Below are experts of layer 5 (counted from 0) of a mixture-of-experts language model. Rows are named router (the router's row for the expert), gate (a neuron's input weights, with its number), up (a neuron's input weights, with its number), down (a neuron's output weights, with its number) and show model dimensions 0-255. Each number is 200 + 40 x the weight over its row's rms, rounded and kept within 0 to 999.
Before each expert's rows: a language model's description of what the expert responds to. This comes from a sample of Wikipedia text that the model never trained on.

# expert 42
What it handles: Dates with months. "On", "on" and month names before day numbers in dates, often starting table rows, such as "| November 28", "On May 22".
router,189,174,170,214,218,214,262,269,161,198,147,282,217,163,170,203,185,229,160,215,210,160,198,225,215,206,213,197,224,231,184,153,203,221,134,254,235,144,182,180,217,226,197,267,106,214,210,274,198,191,163,224,199,221,199,222,255,155,177,189,197,130,179,168,187,173,244,129,212,224,208,138,155,200,197,174,254,247,213,235,114,235,147,167,212,142,200,216,285,224,197,178,149,143,234,178,233,138,174,221,207,185,230,194,191,248,225,269,199,143,190,206,188,192,167,184,253,191,212,229,195,209,156,299,181,183,144,255,221,174,297,220,221,198,183,222,195,148,188,191,131,240,229,224,208,158,207,93,209,222,167,175,209,176,164,227,243,242,176,243,172,169,172,196,186,179,147,187,155,243,153,240,144,176,264,215,113,218,176,172,208,247,164,164,266,189,190,251,148,242,259,160,174,169,185,205,172,210,270,183,173,195,196,174,239,223,165,241,209,245,235,206,190,216,230,179,248,235,302,213,157,228,157,252,205,216,192,196,210,185,293,128,191,166,79,134,275,227,227,238,249,136,224,242,194,124,185,176,193,110,276,295,168,245,247,261
gate0,268,163,165,229,161,186,222,123,179,148,163,247,195,270,145,187,106,210,192,165,186,166,188,234,177,148,165,142,186,266,253,181,190,200,245,227,202,178,134,241,150,217,152,201,116,188,232,261,244,145,199,242,181,171,193,150,195,201,212,210,180,183,132,238,201,139,220,213,171,209,204,238,226,155,188,174,169,197,172,211,261,169,167,145,246,211,188,192,236,160,191,192,217,180,234,184,190,188,85,210,202,223,207,217,204,190,211,131,248,188,232,225,201,126,195,141,257,226,220,301,255,128,180,273,260,189,173,153,223,237,189,249,218,236,217,193,215,197,198,203,202,247,184,148,135,151,202,188,200,204,220,185,169,173,230,190,234,215,152,175,146,161,186,148,197,222,98,231,191,284,151,138,218,289,239,208,239,272,223,156,237,281,180,177,142,179,192,232,188,160,206,261,265,163,238,239,248,215,174,234,190,250,210,192,251,130,170,171,209,240,197,197,203,159,210,155,219,166,257,133,212,158,96,202,251,225,224,223,250,254,214,194,205,217,244,168,125,219,236,153,184,135,179,157,166,83,168,239,162,199,265,261,185,158,207,252
up0,302,217,193,250,175,201,189,177,187,188,161,285,166,276,144,202,199,166,166,264,235,171,245,186,188,195,220,208,226,226,239,149,193,240,217,272,203,216,100,211,149,189,155,191,130,175,280,196,179,172,174,202,187,143,160,136,209,204,250,194,161,164,141,200,250,242,215,162,178,185,182,187,205,150,151,167,179,185,167,225,263,216,149,148,221,179,134,285,197,222,189,189,220,187,227,174,161,156,99,174,222,232,188,257,228,189,227,227,254,104,236,198,209,174,212,188,252,254,187,264,270,142,186,228,211,171,155,170,258,220,247,253,212,180,242,193,183,182,222,146,167,246,256,128,160,148,192,234,191,227,185,115,183,145,144,165,232,271,191,124,194,176,180,129,217,175,119,195,185,223,151,189,239,251,252,210,183,251,209,185,299,209,161,130,141,135,202,234,217,195,194,249,210,139,223,290,247,203,174,230,209,263,195,203,196,159,184,181,194,182,206,197,160,210,209,153,193,171,279,175,155,150,161,207,256,245,163,215,253,221,203,170,208,236,199,153,191,234,231,111,144,208,165,189,146,119,172,186,185,174,239,271,203,218,241,227
down0,242,195,219,130,221,221,236,164,251,300,150,153,146,194,194,184,219,223,167,124,158,232,229,216,228,150,189,171,241,158,186,228,134,190,264,180,244,186,249,268,205,194,251,199,197,167,197,183,224,225,292,145,181,268,203,232,216,156,219,169,238,212,250,189,164,215,193,279,276,204,151,226,127,192,166,187,179,184,260,230,157,211,211,182,180,206,177,193,91,234,251,196,207,122,187,101,170,209,159,242,196,240,238,245,158,195,244,289,135,179,229,249,202,253,182,193,263,195,219,154,155,178,122,153,205,220,214,262,240,125,212,116,206,147,226,206,243,217,204,308,180,216,186,214,231,253,244,275,146,207,164,209,231,175,183,238,171,186,230,224,248,199,170,179,150,192,200,186,255,183,210,201,207,192,185,180,129,155,161,194,241,203,179,85,227,208,179,159,245,175,186,244,233,219,209,174,159,135,220,235,200,223,211,206,220,225,161,229,107,215,253,149,256,202,260,159,145,186,188,236,273,183,244,235,220,168,159,285,249,182,224,252,206,180,192,162,134,189,266,148,191,192,257,191,222,207,139,206,187,165,238,215,233,183,213,142

# expert 7
What it handles: Spanish/Portuguese name pieces. Word pieces inside Spanish, Portuguese and Italian names and words, such as ñ, Sant, Garc, -io, -idad, and de.
router,203,107,146,241,179,266,202,196,260,145,181,270,198,153,149,148,160,158,253,219,254,166,186,178,206,150,170,239,216,220,200,215,213,151,154,222,227,159,196,210,189,268,115,217,239,245,249,220,244,207,188,218,271,233,203,137,187,234,220,241,288,213,202,148,244,146,285,116,213,195,206,206,202,290,154,183,240,217,174,152,105,265,143,198,215,183,190,159,277,199,198,178,89,178,196,170,183,135,157,105,169,171,237,153,213,210,217,180,259,189,216,209,205,178,262,225,247,268,229,216,184,227,224,281,208,166,259,208,228,232,224,261,174,244,170,153,187,195,234,154,199,199,215,147,219,169,146,211,177,234,86,260,184,171,178,189,206,148,252,277,211,256,142,210,182,201,143,233,150,223,180,154,246,221,279,160,213,242,223,204,221,249,178,207,211,263,223,293,197,208,269,229,199,171,194,195,261,156,170,216,237,150,217,168,129,215,203,224,185,173,185,151,169,195,166,199,195,164,198,199,135,198,149,229,145,180,211,228,171,123,226,128,243,169,157,210,175,201,180,253,247,197,236,205,215,200,236,214,238,186,206,193,145,168,180,175
gate0,193,189,298,186,165,231,176,271,246,176,254,151,207,182,167,249,155,190,131,226,265,169,192,172,291,135,171,160,259,178,184,199,263,142,210,185,224,242,180,181,251,175,222,197,214,254,282,191,225,196,237,186,237,211,146,155,248,187,198,199,159,243,218,239,235,213,202,251,214,146,186,179,223,186,249,264,224,195,186,175,155,247,149,220,236,190,221,236,193,202,181,174,213,189,182,190,211,175,255,168,218,192,207,232,201,223,201,147,247,182,178,253,199,221,204,212,259,195,212,166,115,183,224,98,189,252,175,186,135,226,202,145,264,299,185,221,278,182,240,240,202,138,147,247,223,215,166,114,187,219,199,321,259,172,180,152,95,170,186,192,212,152,285,245,252,239,236,205,191,204,176,261,194,246,168,198,263,221,188,125,244,203,222,224,222,215,295,209,239,168,239,162,187,221,183,203,186,159,167,232,165,139,153,143,196,204,298,129,205,236,250,249,288,228,150,178,269,193,160,176,165,180,230,221,186,214,195,226,216,116,210,193,203,215,230,205,249,142,246,132,189,213,160,235,227,235,194,188,220,242,205,230,220,163,270,237
up0,238,266,206,256,172,183,208,180,228,217,196,202,233,213,137,225,216,171,182,238,200,177,194,242,172,142,275,242,151,226,265,163,205,204,201,166,214,234,144,145,193,283,177,226,147,236,218,190,262,164,216,130,276,115,213,177,191,194,233,188,210,228,230,169,130,197,184,258,159,156,194,150,172,227,170,137,246,247,113,204,174,175,234,225,114,245,219,194,205,163,203,243,222,263,192,223,181,164,230,287,189,238,215,234,235,266,187,146,247,222,232,164,201,257,215,235,194,160,183,166,160,287,189,192,196,185,224,178,184,235,154,235,247,264,133,185,172,180,238,237,216,139,211,239,273,276,210,112,80,260,165,186,211,255,158,183,261,226,217,172,195,238,216,134,256,154,185,257,193,171,210,228,214,282,189,133,178,190,299,244,129,221,238,209,192,241,224,157,213,132,193,171,159,231,204,188,224,176,177,201,190,167,176,163,202,206,212,204,212,198,240,262,136,223,149,185,204,168,226,194,202,215,206,220,256,176,252,164,179,150,113,143,120,198,182,244,210,77,156,209,186,181,195,219,213,200,198,246,274,188,257,195,162,204,233,163
down0,162,231,226,217,237,123,245,248,219,233,250,172,230,178,168,161,215,178,155,247,199,239,203,256,144,194,156,213,193,139,206,231,268,186,126,179,184,233,204,174,251,231,171,213,190,204,301,197,176,219,243,253,261,126,255,208,191,209,195,238,161,161,228,110,184,276,260,260,182,146,208,85,215,106,187,139,169,136,169,163,210,177,196,250,199,196,128,271,268,178,216,207,202,231,140,216,203,180,188,278,164,198,200,189,166,216,154,237,233,238,172,157,175,291,232,174,295,155,210,174,180,229,164,156,150,171,178,215,199,196,182,217,194,187,159,152,282,172,190,255,151,180,147,275,222,210,182,106,236,220,199,228,231,151,145,127,150,199,231,192,206,216,232,230,231,224,188,232,194,152,176,200,217,263,201,82,155,158,148,166,153,198,181,200,174,188,226,157,231,194,197,219,258,154,208,166,185,161,160,205,182,187,203,171,176,217,197,257,178,221,166,226,238,177,243,188,165,223,272,244,277,172,266,150,241,158,144,164,174,161,200,242,219,204,198,210,198,124,209,175,230,158,137,247,184,216,278,194,282,175,232,185,202,199,164,224

# expert 50
What it handles: Date and place prepositions. Month names, in, and comma-space tokens directly before a year in dates and career lists, such as November 1957, in 2008, May 17, 2021.
router,169,148,154,218,171,241,267,207,234,103,154,265,196,171,127,169,147,215,126,203,251,193,178,203,204,179,246,134,275,256,268,160,206,184,191,233,157,197,157,257,186,214,132,289,155,249,199,252,177,135,186,248,221,232,98,146,198,255,224,278,213,120,193,161,198,228,250,200,267,213,188,205,115,228,202,179,169,183,147,216,240,209,141,142,181,206,183,230,276,167,270,166,152,210,247,211,170,206,227,203,160,175,255,191,154,238,194,229,195,189,205,219,190,196,198,256,249,169,159,191,130,211,248,276,183,249,179,209,245,235,169,139,226,218,149,119,230,198,266,162,153,244,189,171,141,214,233,171,199,159,138,208,253,200,189,240,165,228,227,181,182,179,215,273,152,185,154,169,202,235,103,169,212,208,233,216,216,229,183,193,191,207,191,221,187,262,235,192,238,236,181,153,185,166,208,275,185,248,218,254,184,214,186,160,142,279,209,180,291,180,172,228,164,215,150,221,123,234,186,191,155,155,192,156,194,151,218,250,266,197,282,153,210,171,163,216,206,213,175,211,194,231,185,257,162,187,208,263,155,216,217,145,125,188,216,160
gate0,221,190,178,234,253,186,176,191,171,179,174,205,186,209,188,182,219,162,204,199,239,193,233,199,170,247,238,161,206,231,209,199,128,173,184,210,188,194,247,247,195,161,222,221,191,255,157,166,232,200,160,147,193,140,194,208,168,217,199,230,149,267,163,183,218,199,205,172,181,190,120,161,228,241,266,215,177,151,178,201,190,115,268,230,124,193,138,186,196,177,194,281,147,156,208,218,189,203,158,186,239,196,108,189,241,177,278,183,211,261,117,237,237,203,157,223,183,178,175,186,169,210,214,198,256,222,287,236,213,193,154,239,220,258,219,253,234,157,255,80,135,317,230,139,194,152,135,227,218,278,197,250,219,196,230,159,273,192,182,161,215,186,179,290,146,235,170,205,197,222,234,281,145,182,205,223,227,230,178,214,190,222,198,167,270,163,141,210,193,195,244,254,280,161,157,194,174,228,167,204,239,171,191,160,163,248,201,169,165,201,180,245,137,160,208,187,178,118,214,173,214,184,115,171,124,182,167,189,249,140,193,162,220,200,180,200,145,122,240,250,135,194,209,282,137,173,229,287,207,245,201,230,164,112,201,277
up0,236,177,213,199,265,231,127,179,139,209,214,177,161,212,210,215,206,201,199,126,195,186,227,225,245,118,124,234,155,82,152,189,197,171,193,227,164,199,153,159,179,237,230,214,219,200,183,204,207,212,167,140,239,230,165,193,248,198,273,207,203,218,209,194,178,192,196,249,225,219,225,209,155,188,147,142,186,240,225,173,209,253,188,203,250,249,225,186,100,206,225,144,244,196,153,258,192,158,234,103,244,220,225,148,180,200,182,197,213,122,248,193,193,251,202,195,131,307,199,194,209,228,169,192,208,175,116,120,223,239,269,160,221,169,197,156,181,231,169,259,285,172,195,147,171,242,255,176,190,155,219,155,179,171,146,272,159,209,262,178,200,186,166,191,215,182,230,216,250,160,153,158,231,191,190,255,206,214,208,132,200,249,179,175,207,225,229,177,201,192,200,194,211,206,213,144,179,122,205,177,197,221,196,141,162,197,172,165,225,186,173,127,156,149,180,198,305,196,225,306,165,173,196,205,213,210,352,189,84,188,141,205,188,208,150,224,250,192,191,150,272,255,201,136,257,229,212,151,206,224,235,233,256,256,180,188
down0,255,205,202,176,228,193,250,215,203,245,257,214,188,115,130,157,235,115,293,212,175,261,240,212,237,169,212,184,156,191,233,178,192,138,166,197,168,234,137,160,162,174,225,183,205,139,233,250,241,248,177,168,93,219,204,213,230,199,264,175,205,183,232,219,265,225,217,193,136,204,219,199,212,243,175,210,162,118,208,188,219,246,229,246,310,231,191,156,141,215,149,198,206,171,184,187,254,155,240,208,220,316,139,154,173,208,216,231,227,199,226,149,147,154,218,149,214,214,259,166,150,312,178,166,162,265,186,150,239,229,197,203,229,227,168,168,176,245,183,104,179,159,236,185,249,151,179,171,163,249,129,198,206,189,248,233,186,154,188,211,216,163,236,183,258,195,219,180,234,191,170,256,203,163,196,197,239,195,271,210,204,199,175,218,141,174,169,221,247,211,213,215,167,183,215,193,190,206,219,203,281,277,133,243,192,226,254,223,184,159,163,165,175,206,110,218,193,262,210,199,215,165,229,195,140,271,156,115,154,263,146,191,210,137,204,252,252,196,120,239,265,132,243,210,197,163,140,185,190,246,151,205,211,206,166,243

# expert 14
What it handles: Word-initial fragments, decimal points. Lowercase word-start fragments split off before the rest, such as d-aily, sl-aughter, sh-illings, plus decimal points inside numbers and percentages.
router,203,147,222,168,152,191,238,197,182,172,156,242,199,191,210,208,244,153,190,283,159,126,211,248,161,176,225,166,213,222,185,167,202,196,155,251,149,155,170,240,209,164,174,243,208,179,215,241,181,270,143,205,215,143,215,246,159,192,158,265,211,166,233,197,194,185,303,210,165,177,201,267,131,237,182,161,311,255,175,209,106,212,199,215,203,210,145,231,278,249,178,146,142,70,232,227,215,218,226,138,245,205,208,131,220,206,141,233,245,119,200,290,281,235,187,220,201,220,182,162,162,221,245,249,233,205,211,170,202,269,238,177,246,240,186,117,183,223,216,145,193,249,156,222,248,217,157,198,225,184,131,228,182,151,183,211,205,201,208,206,122,167,124,176,146,185,230,140,195,162,182,202,173,195,219,161,219,249,249,133,164,221,199,232,179,267,234,177,230,213,177,203,204,242,225,185,221,195,285,265,185,174,169,197,141,168,238,216,214,195,248,179,128,252,227,147,203,249,165,217,190,217,192,142,176,200,240,173,242,203,186,137,252,187,187,154,158,288,235,178,157,199,200,182,85,187,228,241,256,238,186,175,199,226,135,172
gate1,203,227,231,227,155,198,198,229,174,210,177,201,216,233,239,205,251,191,236,227,266,227,215,252,270,185,141,249,224,268,148,190,149,185,110,258,254,182,244,228,175,282,155,222,212,202,235,250,215,140,180,265,175,172,214,201,179,194,234,188,197,215,79,186,233,161,181,175,184,160,120,182,268,232,159,262,197,202,176,171,185,179,218,179,196,178,179,153,254,262,249,165,246,189,204,256,225,143,217,195,177,190,147,229,243,196,205,245,225,288,215,198,177,211,179,221,255,207,223,267,210,203,200,158,231,194,262,253,148,149,210,194,195,186,163,147,239,143,184,162,116,184,121,256,215,218,152,142,199,235,198,203,162,184,193,226,215,261,140,202,231,277,152,218,194,152,237,188,238,243,170,130,171,227,185,198,183,242,252,215,201,181,138,126,211,169,225,197,226,141,257,315,247,230,243,296,205,176,139,197,241,160,153,166,147,258,250,200,210,217,255,166,194,147,184,202,194,61,137,168,190,233,175,154,189,189,175,197,254,234,213,153,228,184,168,193,159,186,228,224,197,206,173,145,218,286,192,188,159,261,183,268,254,179,153,184
up1,182,187,183,196,232,190,219,119,237,181,216,174,173,106,245,220,203,217,142,161,190,170,213,192,127,247,287,186,186,172,143,159,188,221,250,187,157,204,220,231,201,148,230,220,262,270,173,212,225,214,244,223,279,245,179,207,212,258,163,184,199,276,259,218,172,234,228,247,129,221,208,108,223,136,202,158,175,257,109,212,268,191,147,227,203,169,196,230,227,225,209,202,162,206,205,245,192,196,128,286,229,190,181,174,161,225,253,181,224,193,212,165,225,197,262,188,141,207,141,237,190,223,188,201,180,148,153,166,211,231,218,215,116,139,198,276,148,166,250,149,261,227,202,214,144,180,239,263,236,161,181,196,163,227,223,125,129,217,246,241,195,105,152,186,183,137,242,199,252,196,203,251,197,187,155,185,192,146,204,156,222,210,245,223,194,247,230,258,224,98,156,133,164,166,165,225,202,190,196,276,135,160,242,192,151,187,225,196,178,140,204,210,267,248,194,232,188,189,246,211,159,178,202,289,134,172,248,182,140,224,228,208,153,51,224,163,219,206,228,180,200,190,168,240,216,186,219,134,161,185,233,223,187,214,204,181
down1,129,201,185,188,216,196,131,202,192,157,190,191,224,225,144,234,218,178,170,185,241,218,190,217,131,184,308,282,108,202,103,243,212,306,192,113,163,169,222,231,176,217,150,219,177,161,113,199,198,208,190,167,238,220,162,189,152,234,166,163,132,244,175,165,228,188,255,128,234,176,181,234,199,203,221,228,197,218,178,148,215,205,152,142,257,246,150,245,126,255,218,232,211,187,200,171,222,271,245,197,231,193,262,155,215,213,155,165,191,148,224,163,244,164,239,187,171,176,235,161,161,165,199,216,257,150,299,181,167,165,182,215,184,201,200,250,140,246,248,139,206,208,159,211,257,206,154,248,176,222,133,177,238,172,234,185,190,270,244,168,153,209,167,249,155,239,123,245,159,216,217,201,157,199,135,177,251,248,248,176,171,184,199,200,208,193,227,206,242,160,198,200,167,163,276,171,194,266,189,160,226,120,191,157,204,178,287,199,261,163,258,166,231,220,182,256,138,184,193,183,227,249,240,244,152,239,147,155,200,205,153,158,209,120,121,162,203,240,229,173,215,169,208,257,276,191,259,191,152,222,224,216,203,252,226,170

# expert 2
What it handles: Personal name pieces. Surnames and word-piece endings of people's names in biographies and episode credits, such as Johnson, Flan-ery, Web-ster, J-ill.
router,120,166,148,194,149,242,290,243,173,158,162,255,163,165,173,172,168,183,201,153,185,182,186,125,160,213,245,253,265,244,161,207,211,126,173,228,182,142,155,205,217,193,202,218,168,266,171,240,130,260,195,198,222,217,222,191,183,183,161,222,217,175,185,165,235,162,242,182,141,185,177,139,171,262,157,205,200,214,244,222,150,316,160,227,207,159,178,178,255,251,198,207,89,143,250,178,145,214,194,169,170,148,263,130,154,240,157,201,227,174,228,239,207,197,245,191,251,171,225,187,208,254,192,212,125,220,136,150,172,178,221,278,196,176,180,179,198,117,224,111,206,180,178,153,177,206,156,159,189,216,138,213,211,166,207,250,151,228,269,209,226,263,191,238,161,222,206,185,201,206,117,206,178,172,213,249,206,243,218,235,272,221,219,239,207,223,244,290,229,159,284,170,173,200,159,220,239,191,218,274,130,176,182,161,149,167,213,171,244,241,208,203,182,255,210,250,180,216,178,210,68,188,203,189,242,192,198,212,214,164,257,171,261,170,216,218,243,196,234,272,256,202,266,235,178,146,258,244,156,122,218,185,174,206,215,212
gate1,296,236,194,239,197,173,218,255,107,203,206,261,135,183,129,176,172,231,220,173,247,273,231,212,234,224,161,193,190,249,205,184,221,235,244,130,204,156,226,143,227,220,224,198,84,210,245,184,228,150,218,161,198,172,207,129,246,197,173,167,180,197,264,146,209,210,255,195,191,254,209,197,199,181,237,176,194,221,242,262,99,262,184,165,212,221,235,160,157,185,274,176,199,132,169,146,191,181,183,204,141,254,202,192,107,260,211,228,224,259,267,200,227,188,262,188,177,206,217,207,222,226,243,170,152,283,206,164,179,222,208,155,220,228,159,182,161,170,270,164,287,261,159,188,123,302,147,166,231,199,172,173,152,309,194,198,249,179,168,161,209,136,156,160,243,199,141,181,183,226,179,219,175,248,197,247,203,200,150,217,178,208,290,215,177,167,235,229,209,212,159,178,183,166,223,172,189,208,230,234,202,198,251,246,222,183,213,198,153,226,209,190,216,192,173,228,149,184,324,206,233,146,201,171,167,193,221,159,207,151,274,215,184,207,218,262,176,205,70,260,171,226,219,196,170,218,198,240,193,154,226,256,239,220,183,142
up1,248,172,195,219,199,175,186,211,131,205,177,242,137,227,90,175,228,241,165,167,201,272,220,235,233,227,166,180,205,251,167,208,237,218,259,120,233,150,256,186,197,225,233,143,130,216,176,100,183,178,202,115,247,178,196,166,210,261,190,195,215,237,299,163,185,197,225,216,119,216,235,208,206,169,197,219,191,210,217,223,214,245,167,164,216,221,196,131,187,201,278,171,188,90,183,141,164,204,189,271,154,283,221,258,133,232,211,193,220,262,254,226,194,149,251,212,192,171,228,207,203,206,225,149,123,280,192,197,213,194,256,165,194,280,170,190,212,181,308,201,274,265,149,195,171,296,187,171,279,187,235,146,143,271,202,181,171,170,147,174,170,194,180,142,237,220,163,231,176,250,192,192,185,207,221,257,222,176,207,238,247,182,253,171,187,208,211,258,186,222,187,168,178,210,191,176,209,227,184,248,197,189,200,239,190,170,211,151,179,239,205,182,248,175,201,195,120,155,333,236,234,128,216,158,210,171,200,152,186,140,247,227,156,187,187,215,192,214,102,234,179,192,216,191,128,225,213,240,172,162,244,207,241,241,195,157
down1,283,159,186,213,240,246,169,97,198,112,164,153,189,265,321,157,235,223,126,113,192,213,235,220,250,178,244,198,200,207,176,274,214,225,166,281,163,246,220,146,192,177,167,204,186,212,152,253,203,242,243,212,247,200,221,150,142,185,174,131,231,190,259,224,177,170,226,242,204,254,164,156,171,222,140,167,185,237,244,198,176,225,269,135,188,185,213,135,199,182,164,253,266,210,143,254,166,138,249,202,222,253,180,193,195,225,214,171,196,261,202,214,263,205,154,188,184,230,187,195,174,241,236,148,168,168,173,195,195,210,164,228,232,175,205,143,143,257,237,227,308,201,209,193,253,258,211,189,199,193,176,210,122,285,155,132,105,162,206,171,215,179,228,208,167,191,180,230,185,198,240,194,150,212,173,191,207,139,149,177,109,168,188,199,286,223,232,207,194,214,185,219,171,243,217,207,187,228,218,245,237,178,190,167,251,160,190,192,180,243,180,191,276,195,182,174,157,195,253,189,260,238,194,234,218,215,156,186,259,188,167,254,176,207,173,182,205,254,210,211,159,161,193,151,190,269,191,128,319,100,214,241,200,170,172,153

# expert 9
What it handles: Open brackets in math and tables. Opening parentheses and brackets after names or LaTeX functions, plus table pipes before numbers, such as \tanh (, "(aged", | 4:09.
router,191,194,191,194,164,214,218,214,183,160,190,280,206,134,212,66,169,241,199,251,215,151,133,249,241,239,258,150,238,204,195,130,240,235,220,252,171,112,145,283,181,190,127,210,130,240,224,223,167,186,219,180,226,236,185,189,221,229,151,236,224,109,86,203,220,191,235,183,193,161,189,229,154,188,196,186,302,216,241,161,193,227,108,151,204,192,180,153,277,141,253,180,177,172,208,153,195,276,206,162,175,170,218,210,220,237,189,213,211,215,227,303,207,166,132,243,254,158,135,181,219,236,203,267,184,155,150,228,156,208,188,201,175,257,149,182,197,202,262,178,151,225,204,172,135,194,190,177,212,197,114,255,174,195,211,189,230,178,155,216,233,199,216,234,172,163,234,211,200,228,76,197,151,190,215,191,169,209,195,216,148,299,181,289,170,209,178,200,163,175,214,195,126,170,239,182,215,202,235,275,181,237,191,175,129,182,222,137,230,173,150,178,214,190,141,209,208,253,188,268,157,214,138,164,239,161,217,217,242,195,196,196,269,200,209,254,172,211,223,207,248,220,257,170,142,172,172,252,158,236,224,182,192,202,215,149
gate0,149,229,129,251,180,230,206,221,169,194,184,223,179,228,183,213,127,65,161,327,196,223,309,160,174,207,174,208,207,209,216,183,196,162,191,186,204,214,230,220,229,165,135,86,231,224,189,261,173,248,192,186,144,161,260,184,255,206,216,166,227,193,191,193,202,257,269,229,158,218,168,193,256,195,186,228,270,225,209,177,166,131,259,193,197,105,197,262,238,136,201,170,145,203,169,155,198,204,253,132,157,216,146,157,203,220,225,151,219,214,290,304,278,208,228,160,250,257,166,249,193,152,191,218,212,297,207,227,140,153,179,264,175,234,193,222,177,243,203,206,202,192,115,159,174,152,223,200,229,244,179,206,170,175,196,164,238,154,192,238,166,155,204,148,181,127,241,193,176,190,190,172,217,138,189,260,207,175,184,154,199,221,239,223,148,188,182,171,153,161,163,173,212,265,168,204,141,207,134,275,214,193,168,257,211,192,191,176,264,174,189,243,175,189,256,174,232,176,287,129,235,234,211,202,175,201,166,241,210,226,213,255,156,215,243,244,254,193,156,232,222,220,154,201,211,154,223,192,174,216,209,155,222,154,274,220
up0,267,200,190,234,170,153,177,86,247,237,250,252,180,204,253,191,280,193,181,199,178,191,109,262,214,261,237,146,158,221,255,161,300,190,208,171,181,218,218,235,178,284,251,282,128,183,189,161,190,177,191,189,241,166,136,188,205,209,159,123,224,154,287,241,220,206,206,157,166,257,201,213,206,165,223,217,209,216,208,179,202,212,159,163,249,227,204,237,172,210,236,238,187,163,141,214,153,168,200,259,229,215,184,158,275,217,171,195,230,192,227,205,87,211,233,232,216,123,162,170,181,218,176,222,185,147,168,189,188,297,212,171,211,182,246,233,146,151,245,214,234,208,133,229,284,178,185,206,123,185,213,217,144,213,191,139,254,175,180,231,250,191,121,196,238,157,125,202,230,273,236,205,169,231,217,190,164,248,226,189,287,143,235,208,197,182,216,229,187,271,175,258,241,213,132,239,118,215,250,182,190,196,213,206,218,231,193,174,180,212,176,229,195,192,129,233,268,271,183,196,184,187,135,246,235,178,139,142,251,205,269,205,118,205,186,244,159,183,243,225,222,207,213,238,146,222,222,159,181,137,237,148,222,186,176,190
down0,224,141,213,158,229,173,257,200,224,187,191,163,300,189,199,142,226,154,193,178,163,205,184,204,173,146,188,200,218,212,149,193,190,230,239,259,170,212,199,107,204,165,128,205,191,246,206,215,290,98,165,217,177,259,208,213,187,189,180,110,186,200,182,150,220,193,211,199,188,142,234,152,269,198,182,232,217,170,112,217,197,214,175,210,200,178,198,187,214,174,233,149,225,149,163,194,176,165,239,143,240,175,177,248,229,212,236,252,242,197,237,163,228,208,238,139,152,254,254,175,212,239,223,147,149,182,155,184,173,217,186,224,209,185,141,237,237,269,99,255,114,152,241,195,246,216,231,125,119,262,217,181,183,159,106,177,168,176,281,187,159,165,197,206,180,265,266,238,132,191,178,193,181,213,211,229,207,265,257,236,217,186,183,200,284,176,268,215,282,260,109,185,168,240,169,207,195,177,256,201,174,222,181,113,155,183,184,210,181,195,308,240,175,192,212,209,170,175,84,193,196,177,226,212,214,165,173,154,209,140,205,190,204,205,198,233,273,226,142,203,256,256,219,234,212,205,216,199,294,210,155,253,197,197,176,163

# expert 49
What it handles: East Asian text and romanization. CJK character bytes and romanized Japanese, Chinese and Korean syllables, such as no, ume, ō, ong, Jin, in titles and names.
router,134,178,157,214,222,262,235,263,198,173,185,301,203,163,128,173,196,161,177,265,162,138,144,190,175,108,293,225,215,233,186,184,241,204,183,274,192,151,198,268,173,205,199,228,102,237,173,214,165,183,185,154,155,168,132,194,258,213,194,300,313,254,181,185,233,191,183,174,240,240,171,197,186,190,155,187,239,281,181,206,148,252,164,243,145,168,110,214,245,206,185,138,144,166,330,223,140,195,207,172,176,176,186,217,276,215,178,194,211,205,178,206,253,178,254,239,216,150,273,218,229,265,155,240,155,125,148,147,239,205,190,232,233,199,239,175,210,158,254,178,170,205,223,172,181,131,207,214,214,238,124,239,239,162,205,246,206,258,258,218,217,244,226,190,176,225,220,187,196,195,107,186,233,169,211,186,172,212,168,203,220,209,236,265,185,247,187,267,200,209,183,171,176,181,136,194,183,207,225,181,190,196,175,190,155,145,265,139,174,168,243,167,168,200,191,214,194,204,262,216,193,223,130,198,184,151,208,224,148,196,163,123,248,249,204,191,203,205,199,268,178,250,190,171,149,173,245,219,172,127,223,246,182,199,186,260
gate0,208,233,137,125,169,185,281,251,190,86,353,192,245,238,261,226,194,193,237,195,88,239,186,238,181,180,265,219,186,200,179,213,168,199,197,186,134,213,198,199,158,215,227,213,245,212,294,181,229,229,211,246,205,214,265,191,183,203,212,239,218,209,163,271,227,244,123,240,175,198,248,196,213,209,210,243,172,73,227,180,170,210,208,150,314,162,155,150,266,203,216,243,224,161,183,164,104,194,149,234,176,232,187,172,190,153,215,120,214,184,245,171,237,235,212,245,259,240,241,239,223,150,164,187,198,169,193,167,216,202,219,188,186,249,215,152,182,152,188,212,178,171,133,207,162,135,207,198,183,201,83,184,189,286,231,166,182,233,208,188,240,183,169,157,151,145,142,218,192,208,202,201,147,203,208,191,211,247,212,199,229,236,268,218,192,192,150,174,163,93,212,141,143,162,202,197,218,192,226,252,197,166,230,191,189,245,169,181,157,175,170,161,228,287,264,221,195,230,210,160,148,241,253,193,263,273,210,224,209,214,204,230,188,244,244,178,229,158,220,210,258,169,191,205,197,166,213,195,158,256,211,213,173,263,195,160
up0,238,201,197,254,224,173,129,216,229,215,135,200,268,180,122,204,179,200,180,210,197,252,181,213,181,239,201,180,185,160,230,195,186,212,209,245,238,105,220,184,252,153,157,180,146,136,119,241,171,177,201,205,214,155,154,234,108,293,179,142,229,191,256,215,148,175,208,185,182,263,260,190,230,252,222,165,175,278,209,145,261,171,226,199,116,186,216,216,140,241,159,155,123,221,238,130,241,220,189,182,162,116,203,226,203,259,167,201,203,262,105,212,206,152,172,225,166,171,217,190,184,228,166,202,222,245,183,157,175,128,175,201,193,170,186,212,186,165,189,173,170,216,224,219,165,174,108,222,197,171,249,137,240,167,147,238,206,162,192,219,220,278,205,191,187,238,207,193,271,196,198,266,243,175,200,122,157,198,198,219,208,194,179,136,240,106,208,205,206,294,136,197,197,271,111,204,215,240,207,192,116,325,215,178,174,152,256,169,218,207,253,225,164,176,185,199,175,215,158,250,240,160,200,187,159,158,169,187,193,189,152,205,262,196,141,214,169,220,200,143,168,217,280,261,144,224,168,166,216,126,234,169,218,175,179,201
down0,171,225,297,191,159,195,222,218,281,194,223,164,175,223,216,181,229,252,182,210,136,119,186,168,216,144,217,152,236,189,249,146,213,217,153,191,229,210,179,156,247,101,136,176,233,181,250,163,245,174,193,234,174,200,160,201,196,82,189,161,187,202,190,242,208,136,225,207,147,223,124,227,255,251,178,192,234,185,138,253,171,186,175,140,179,165,215,174,193,207,224,155,170,250,202,188,109,189,233,169,109,228,213,165,216,191,109,254,222,227,70,296,237,218,250,199,164,194,147,135,193,141,186,210,208,135,188,182,117,184,221,205,277,246,255,223,254,174,209,183,196,159,247,246,207,214,173,211,179,211,195,209,194,200,194,209,186,294,216,185,215,212,145,200,180,188,212,182,252,223,182,213,169,230,221,251,181,213,219,172,194,178,260,152,203,208,194,159,212,147,163,215,162,266,173,209,185,194,126,181,224,227,203,114,245,139,192,192,207,165,173,291,298,202,131,228,172,167,181,152,174,245,229,190,214,159,183,224,165,187,273,246,216,261,115,228,238,269,133,179,202,213,177,246,187,208,158,190,151,249,157,139,173,180,236,198